python train.py --d_model=128 --n_experts=128 --activation="swiglu" --router_score="softmax" --normalize_top_k=true --balance_bias=false --lr_router=0.000807 --dataset="wikipedia_en"
Below are experts of layer 15 (counted from 0) of a mixture-of-experts language model. Rows are named router (the router's row for the expert) and show model dimensions 0-63. Each number is 128 + 32 x the weight over its row's rms, rounded and kept within 0 to 255. Numbers have three digits each.
After each expert's rows: a language model's description of what the expert responds to. This comes from a sample of Wikipedia text that the model never trained on.

# expert 54
router:129149085121172116186087145116139105161111107135100148165141179177130153112152083086207152107090148075079124151125081129089199141108150131103156128151096150146101140143120155102148154063104115
Description: Infobox line breaks and bullets. Line breaks and dash bullets starting key–value lines in infoboxes and fact lists, e.g. - Model:, - Age:, - Released:.

# expert 29
router:106178161148131157125180087114159083137203132182213138129154181075128148115131104126151117075136096086112152118107117153149100139170147063112115118165168145158130153117131110078077160147129175
Description: Pronouns and function words. Subject pronouns, auxiliaries and connectives in biographical and narrative prose, such as he, who, would, had, also, to.

# expert 14
router:183126139136098097196142137152118101130109118103160153149144117164142076143078109189087093087133119146135078063120208200133099131093083123107169162161081120133107152125094098054101106124153159
Description: Infobox labels, countries. Labels right before a colon in infobox lists, such as Length, Born, Total, plus country names, heading ends and closing quotes.

# expert 6
router:153100145096143088078184058061122097144126142141138158118120094140175145133101134100144098140148115079104120161104170126088170172153114139127098123143114115110135122063080170171131134136152164
Description: Military and proper-name pieces. Word pieces starting capitalized names, especially military units and ranks, such as Marine, Squadron, Army, Field Marshal, Air.

# expert 35
router:085166131092128097121172114123137164146138123111136134141077121127125078110113136133165202104141128124116133156100103166119110090167153205156129088172133100126156048153148163154206169132036112
Description: Romance-language word pieces. Word pieces and accented letters inside French, Spanish, Portuguese and Italian names and titles, such as oubl-i-é, Palazzo d-i, Ordre des Arts.

# expert 24
router:161066160144107093115088100095163121091149085069103139158132147084123135103135150137118159195097157138181155148156147121078107112163103152122074103102078134118148119108120113168169135156156184
Description: Capital initials of names. Single capital letters or first pieces beginning proper names and acronyms after the or punctuation, e.g. V(irtual), L(ions), M(ajor), PDC.

# expert 36
router:094142116161126168112134155133155069162083091154110134108125115084090126061150180078158127188103080099118117119165184133169093126117118129092159142176124136158123135135116085092145138139142143
Description: Prepositions after verbs. Prepositions following verbs or nouns in running prose, such as of, in, at, from, during, before the, a, his.

# expert 21
router:135175057116148105091137146124078061170109133094171183108075151116126145117121141110133126115171114133134132164144128163137146163151069156133117160143201085152144124099116132126124121165108080
Description: Word-initial prefixes. First pieces of words split into parts, usually prefixes right after an article or possessive, such as un-, pre-, dis-, re-, trans-, e-.

# expert 23
router:128212161142153098189159132159125091141121125168131082133127167155107110186095159147133182082103123132081145152144096123172126086115128074101104148095152184183177072130103109185101143117146176
Description: Month names in dates. Month names and the space or digits after them in written dates, such as December 6, 2023, October 13, June 26.

# expert 18
router:180154185056143146149103100116106126110042149136119167146131153145137143132107124091142149171091130125118128132161095155142145156095127166114090180146126150150123167139156097131108114139140089
Description: Articles before place names. The, its and their before nouns, especially directional "to the north/west", plus pieces of institution names like Development, Environment.

# expert 32
router:099153187099124137126107091206109084144085093204132094072100141126163175158157134130149106158112169102097145113122117124147158176147154142150128145168119112109130125121181120156174126113159132
Description: Word-initial after articles. Articles like the and a, and first letters of words after them, such as b(ronze) medalist, the role, m(achine).

# expert 9
router:094152105133123162193143115146123095132061120158138081115168178132129084136136139108137134086122152126100105091143137070147137085122144121133179133146158162133134152133186120168011146096137142
Description: Dates, spaces, infobox fields. Spaces, dashes, brackets and line breaks next to years and numbers in infoboxes and lists, e.g. birth–death spans, scores, month names.

# expert 0
router:196109177116115163054158146077091105082137147062149131136165082122145156109114149118127134135149125095134104138151086078133113157147120162138136112110077075145151131093117133129064172162159122
Description: Nationality and occupation descriptors. Nationality, occupation and role words, often word pieces, in biographical openings and list entries, e.g. American, former, polit(ician), golfer.

# expert 33
router:100157128140196198175081124130098122144095108085127114125140110094107134085118133101067158156105096107143145136163163138187054052090068138097127089147124092120154140154137057114132110116124126
Description: Prepositions after verbs. Prepositions following a verb or clause, before a noun phrase, such as with, by, in, through, along, plus pipe separators in table rows.

# expert 48
router:138078104091087111086155164105141115158098158119164163125163099149149117129123142090105104125106113170123087104100105112065128168135130049072172153154095084108096123157120173115128099149144160
Description: Noun-ending suffixes. Ending pieces that complete nouns, mostly agent and plural suffixes, e.g. commission-er, champ-ion, villag-ers, process-es, team.

# expert 16
router:120106163119130181164148161141103109134096055101154091099180127095109109166073060144153104083097100113089088101152162090148105140083108153129150114091151156161119152083147067157101115174143154
Description: Bio opening punctuation. Opening parenthesis, spaces, and words like born or month names starting birth-date notes in biography openings, plus table cell bars and numbers.

# expert 55
router:151104062137152139166095049091083120093191070130155086094123162110156114146084089060074125066209122143159129091128128115081103111107128076123099130155105175112115134112104161105098108058122162
Description: Table numbers and spaces. Space tokens in table cells before numbers, and numeric symbols like +, −, ^{, °, $, as in UTC+01:00 or vote tallies.

# expert 53
router:153156136109120094085114155069111123119153091153157102185144147155126130072116160119141140180145094151162170161113112129124136134110111172113085139063185107102114115104160182150180172146145091
Description: Capitalized name beginnings. Opening capital or first piece of proper names, often foreign personal names, such as Qu-entin, V-inko, Mar-guerite, M-etacritic.

# expert 25
router:176113072146094130118135105094142169164118112106162135129133162105114074137143096073128114096136088163098094071148115118086129105179136080053130153165161096138103058145121174133110085183157138
Description: Defining-sentence ends. The period or last noun piece closing a definitional opening sentence, especially taxonomy text like a moth in the family Geometridae, before It is.

# expert 62
router:154155107065155170164175169185137130138110144114178104147136088116163039168144145111079084097064149146150084048137140127185162076122141112123119140117109132151127092133120125138066110152165181
Description: Infobox dates, ages. Years, months, ages and units in infobox and list entries, such as the space before 77 years ago, (aged 83), 20-18.

# expert 37
router:162097160152123148120159090118113122093157144078180130126137119171146084088135160151118180140110155116097173171107127148139110148139118144104153104095117110119136125124122125153077218063125182
Description: Given name pieces. First-name tokens and their inner pieces in people lists and rosters, like John, David, Dan-iela, Claud-ia, Krzys-z-tof.

# expert 13
router:066137094197171111152112111125129207126156116163123113149185143129097117148116135121171093133143157165170177128174095142081163141116126109136115106103143124173149142177151104066083138082116067
Description: Table and heading markup. Markdown table pipes, row separators like |---|, line breaks, and == section heading markers in lists and tables.

# expert 47
router:111090104107185184119145091135175157112163124138122108167157176147170100066100103151110162131101140082112156143178203113075155151114125116053147131124117131090169178126105102120143171083142176
Description: Table and list separators. Pipe separators, dashes and colons that start cells or items in tables and lists, plus common first names and USA there.

# expert 31
router:141099164130097106137089117114089149111142114142161100093178127094128091128050049114174130064130104119128175090142077105094126147122170082146149099162064179148095104096117079181075118170125162
Description: Biography clause ends. Periods, commas and the last piece of a place or institution name (University, College, Austin) ending a clause in biographies, often before He.

# expert 52
router:085139168078064175157153109129078117119139114125121099175168173116102102092129089146153102161123100127145190109075153106124150069095205105118176161153103090128175131089113121153185060156093158
Description: Capital letter openers. Single capital or y starts of words after quotes, brackets or prepositions, often song titles and names, such as You, Your, Beirut, yet.

# expert 1
router:147087198119152082115179153127074108093177118137104109074151076142194161126130147115174102095130122130145083091152086121118081162093103095110146099135062130104134103121041118112138143126143122
Description: Plural noun endings. Word-final suffix pieces, mostly plural or nominal endings like -s, -ers, -ions, -ations, as in ratings, detectors, users.

# expert 34
router:151153172142186125103145144091134123064133138106145125113092204120082161110088130069134206046136104112130147149181115129119138134126162164147105141124132179119110100090152113173119178115111121
Description: Personal name pieces. Middle and ending pieces of personal names and surnames, often in sports tables and species authors, such as Nicol-as, Garc-í-a, Dav, Mc.

# expert 49
router:175091124149088140074126145157152176155143091110095201109124084072125140125081082153124148115147099152176080127096110089157136157170131179135110144121126073179136109113163152142136146136129094
Description: Latinate word stems. Word-initial stems of Latinate words before their endings, like gen-us, stat-us, comm-ittee, polit-, ex-, c-andidate.

# expert 8
router:125169124126149107171130158132112106071157139094130113131096102206110132134133154113189100088137141131107041118150154158103121119163140156136122093144091099165133114142145162149096175066203110
Description: Infobox field words. Word-final pieces and closing quotes or parentheses before colons in infobox and table fields, such as Laun-ch mass, Bu-ild date, Total.

# expert 28
router:114105172137103135087102129116117125135133089170066144145143110125113171190152105125148092153132126177086120155106145123126084197120200054203127069093136102164143095149131077131118139149139095
Description: Word-initial t letters. Single first letters of lowercase or capitalized words, chiefly t and T, also f, p, s, such as troops, times, Technical.

# expert 46
router:057091154102176133050156151092085119164116133158129110111130106143098128131155154166068097166128150137106118176153153184100135125139078168142131127140149080091147184145151143183134117144116108
Description: Music and genre words. Starts of words in music and media contexts, especially genres and album terms, such as soul, pop, album, song, Rolling Stone.

# expert 22
router:160097143141183108151092116155081122113090165127080161141128153149128159093113134166111127122167111149154151086085081056136081160069153146165122118150138154207116142165169141151117172129179130
Description: Section and field words. Infobox section headings and field words in lists and records, such as History, Rank, Passengers, List, election, career, declared.

# expert 57
router:141107161093076164108168150172147135117057126182110147136166146141142081054130145116123164103172163091168083144151146096138119113162134126093177155151140173049128151121095099171105168114098124
Description: Large numbers and units. Trailing digit groups in large numbers and figures, such as 7,200 rpm or 2000 bhp, plus units like million, km and ft.

# expert 58
router:072122138092133092114100134103127168146092186083111172171115067150094115148128128124143145197147117185132052136165168087122100195108103121155171164145134105087103100131102172127151108135149122
Description: Common noun stems. Starts of common abstract nouns and verbs in expository prose, such as feat-ures, kn-owledge, cent, organ, educ, design.

# expert 59
router:166157138139148070105071144182102145140159171119143183131119077156117069133104116101145094170153181166146137128119124045079144156105082115163092187107144147102130160127158121110133148090128171
Description: Consonant-cluster word starts. Early consonant pieces of English abstract nouns and verbs, such as dist-inction, str-ength, discr-im-ination, num-erous, eng.

# expert 39
router:142122185094112152207138105117137142093130115116125101142135079190143130178104133181128172126133140115158100194144093184160114125101130114144103117138063165100162129162078110120114149136150178
Description: Table digits and parties. Digits and labels inside result and election tables, such as "Party" headers, U.S. abbreviations, percentages and final digits of totals.

# expert 61
router:118153141157131152103106133077144172142180099095123192113092171117122145060117114093143175053143069102082160146159167121174114093160150164115132199111166113141164123080148147158155163110118122
Description: Arabic and foreign names. Pieces of Arabic and other non-English personal names, such as the space before ibn in Uthman ibn Affan, Al, Ar, and mid-name syllables.

# expert 50
router:154110121133119146107133174127155185093122191121094193069100107123163160114166168135127122091181186150091120165063098124128093141174111188096132090146146146088145163173106124068156166115092088
Description: Adjective word stems. Stems of adjectives and adverbs after is, was or degree words, such as rel(iable), con-ven(ient), more, most, differ, unc-ert(ain).

# expert 26
router:073153045101130130072115107139128132103146155168135128132158166091115053161129076144100148104153112105143162156033164143143133093097154100158113164132104122097147115090135174128146130113099153
Description: Numbers and spacing. Digits and bare spaces in tables, scores, vote counts and dates, plus heading equals signs, such as 2-1, 34,863, 3×.

# expert 63
router:100137191082136112090152059119126163152208089128101129148141154100146120167167132183145154148125165139156125098134134117147167113079175113084132116130138127107140158160092119149177127175168135
Description: Math markup and symbols. LaTeX and symbol tokens like $, \, {, }, _, single variable letters in formulas, and capital letters starting abbreviations or quoted titles.

# expert 11
router:086175112090106139076106114103146167128210116144159149117118112099094103154131108128142141088098156092130115143072117134158039166128115109124067100069096086086144141127089090188115128175119136
Description: Capital O, lone letters. Single capital letters starting a word, mostly O in Olympic(s), also V, I, E, N, P, and stray digits in tables.

# expert 41
router:133142169137150100136126138171104160182153157109139163170123137176161178117128148166135106112133106211119132205103133095152114130157063138087120081121154178142116185130091117126183086097132082
Description: Common English word starts. Opening pieces of longer English words after articles or verbs, such as comp in compensation, dis in disappointing, comm, estab.

# expert 44
router:096062181058135079089134172137138071131134158144136131075093148148138118138150138141111094154165189163124124140082114105127120135165129122117152078150192112138136139178119157073148143105176098
Description: Quote openings, verb starts. Opening quotation marks after said or thought in reported speech, plus word-starting pieces like w, b, g and man, child.

# expert 19
router:110182168137133158100123131121134138110116081107115121114122170092102171167164147118134146149154094100130174135140116123110162128087158165173055117121158192150117088080142113204145192137079117
Description: Name initial letters. Capital first letters of surnames and place names, mostly foreign, in tables and lists (S-herbakov, K-hottabych), raw accented-character bytes, and s of sq mi.

# expert 20
router:117120142158199126178080122134118135145180098172128122122142119105109112094124183123136156117190139116088063090123169072121114112112095104158147169092188089105191118121134151152139175161085155
Description: Non-Latin bytes, separators. Raw UTF-8 bytes of Cyrillic, Thai, Bengali and accented letters, plus spaces and table pipes next to foreign-script names.

# expert 2
router:154189074139027125145102105088205173096123099156145098144106156180133089125135106172115174127104107131079155116120151124134130098198145153123125135174075120109167154121093104133170140112147145
Description: Place-name pieces. Capitalized first pieces and inner fragments of place names in geography text, such as Sing(apore), Mount, Port, San, Ar-i-zona.

# expert 38
router:142120103098096092133193169112157097139101125189132133118099102139143125204090099104142171108153092155113118111142101110123162167158110116111095164164131138102142089147190133178123083133100111
Description: Proper-name endings. Middle and final pieces of place and institution names, plus words like River, Park, School, Street, such as F-air, M-ill, R-ock-s.

# expert 7
router:080139119132124196134104134140165087127140143121099118117075111035149137081174169109125119106120101090153086123128140120167086139158106159106064077146195105117118122165119085103170123145134100
Description: Articles and prepositions. The article a/A and short prepositions (of, in, for, per) starting a phrase, often after is, was or a comma, plus word-initial a- in affect, awarded.

# expert 56
router:094123104126165099094119197197107143178159175112103097147104098141148152189133158144133096185120133153106108151121138132112129116113138134180140159101149094130087119143179128139216086154129079
Description: Noun stem starts. First pieces of nouns after the, a or his, such as g(rowth), cont, ent, qu, c(andidacy), rem(ains).

# expert 51
router:083106123109074091126144142169155104130123184152125192121106067141158131199123186124110109063110096184114065123147131131102098142126088100124136127108137101108096086110115202109122117096158115
Description: Word continuation pieces. Middle or ending pieces of common words split into parts, such as pen-al-ty, short-ly, b-ook, l-oss-es, concern-ed.

# expert 42
router:110099159093102097085168225118141100115085153132190142081124092117174084145099173121100093132092095103170077101109100102091108171104098083120187159124115157142094127081118139118123167159129103
Description: Career and life nouns. Nouns about a person's work and life, often after his or her, such as career, film, life, acting, wife, song.

# expert 43
router:079126138181102097185058115161112146118078141154107157156095104131095154136132153146102120114094079093157093103129098148169097144107106069101131107078156100158133158122116199131142124175121112
Description: Word and section starts. First pieces of words or sections after a heading or new sentence, like pro, tri, In, ==, P-ersonal, plus are after There.

# expert 5
router:099126090100084100128175071103177128091080133127138105096074126098112127150150109151152104197143144125146123047105113161100113155111127126170132120085074136110167141142132144072135081168176148
Description: Sports competition names. Words and year digits inside sports event, league and team names, such as World Championship, 2014 FIVB, Olympics, NCAA.

# expert 45
router:137064071195121130172057135100072145140138103136085150110110125134163117073114104085177130143159168074113135134155167161075121130140119090107161144145143140125119122108164110102130090194138092
Description: Clause-ending punctuation. Periods, commas and paragraph breaks ending clauses in prose, plus clause-linking words like as, where, when, while, because.

# expert 30
router:089095065085146142099131137147092116139151144116108137109120159208135164111109109122176114119065149100133133141068097143114085098128173144154139097107128153132122164134096121137156145117163167
Description: Infobox list labels. Dashes, colons and pipes in infobox and taxonomy lists, e.g. Class:, Order:, list-leading dashes before Predecessor or Country.

# expert 15
router:099154132133114084160146107169026118085168103127146076100147122141141106154123113075134111129106131060134122041107102152099084155089084104126096100132141131131121177088116088178158143098142148
Description: Sports scores and records. Numbers after dashes in win–loss records and game scores, plus table cells and commas in sports season text, e.g. 11–1, 21–20.

# expert 12
router:061133141094141156163132168164052171121179098126135132140168117105083132101114113132130129144105195086121219144099146143110139141067082131148076123131175091128152172087100119108125153137159160
Description: Table cells and stat abbreviations. Pipe separators, semicolons and short abbreviations in sports tables and stat keys, e.g. L = Losses, Win %, GF.

# expert 3
router:094137111102101144180146096123098114154163092182176136138090131109175062170122092178089134158082086103177150151113157128137115106122116109089108112119138088169210131137070160103130123081136136
Description: Title and capital openers. Tokens opening an item in lists and tables: opening quote marks before episode or song titles, W/L result letters, "No." headers, capitalised word starts.

# expert 40
router:170214120096142137089145190124194135093112085112092185099068146136127175175172142119135086127152099126144113099194130135124122114175145137138111128144139125133128104140113126171134118186143118
Description: Place and admin terms. Geographic and administrative words in location descriptions and gazetteer entries, such as province, County, River, District, village, town.

# expert 4
router:108104162121072132166150102134072123179089171077060147164081122093099132189108104167120115069112157088160196099128203078195171164207130164119152143102132164057162121102115155144106129142142139
Description: Country and nationality stems. Word-initial pieces of country, nationality and foreign place names, plus capital starts of infobox field labels, such as Russ, Pol, Tur-k, Education, Other.

# expert 17
router:051155088138120163091075154138098118136168115157155070118160183119147152137133170087116126111121157116159115106189167137132153101126161074123141195076114191113097156109108156144145114129112118
Description: Numeric punctuation, table figures. Punctuation and digits inside numeric data in tables and infoboxes, such as decimal points, en dashes, opening brackets, minus signs, percentages.

# expert 60
router:158142173090161111134131066176111129151164131117185114189136190155105175188176171140177093139108076154133088132133112166112150090177106125157150132151113180088138146126201102107105126107129166
Description: St/Tr consonant-cluster starts. Word-initial pieces with consonant clusters like St, tr, Gr, ph, often in music album reviews, e.g. Star, track, Steve.

# expert 27
router:116154104158147099150102100185103156111151130144085112144176137079088150167105083111154080135125123134155118062133139118116122135107113092135166114086088157102103043154107120089155111171170075
Description: Score headers and awards. Sc/sc word starts, mostly "Score" in tennis and football tables, plus table spaces, years and words like Department, Award, Championship.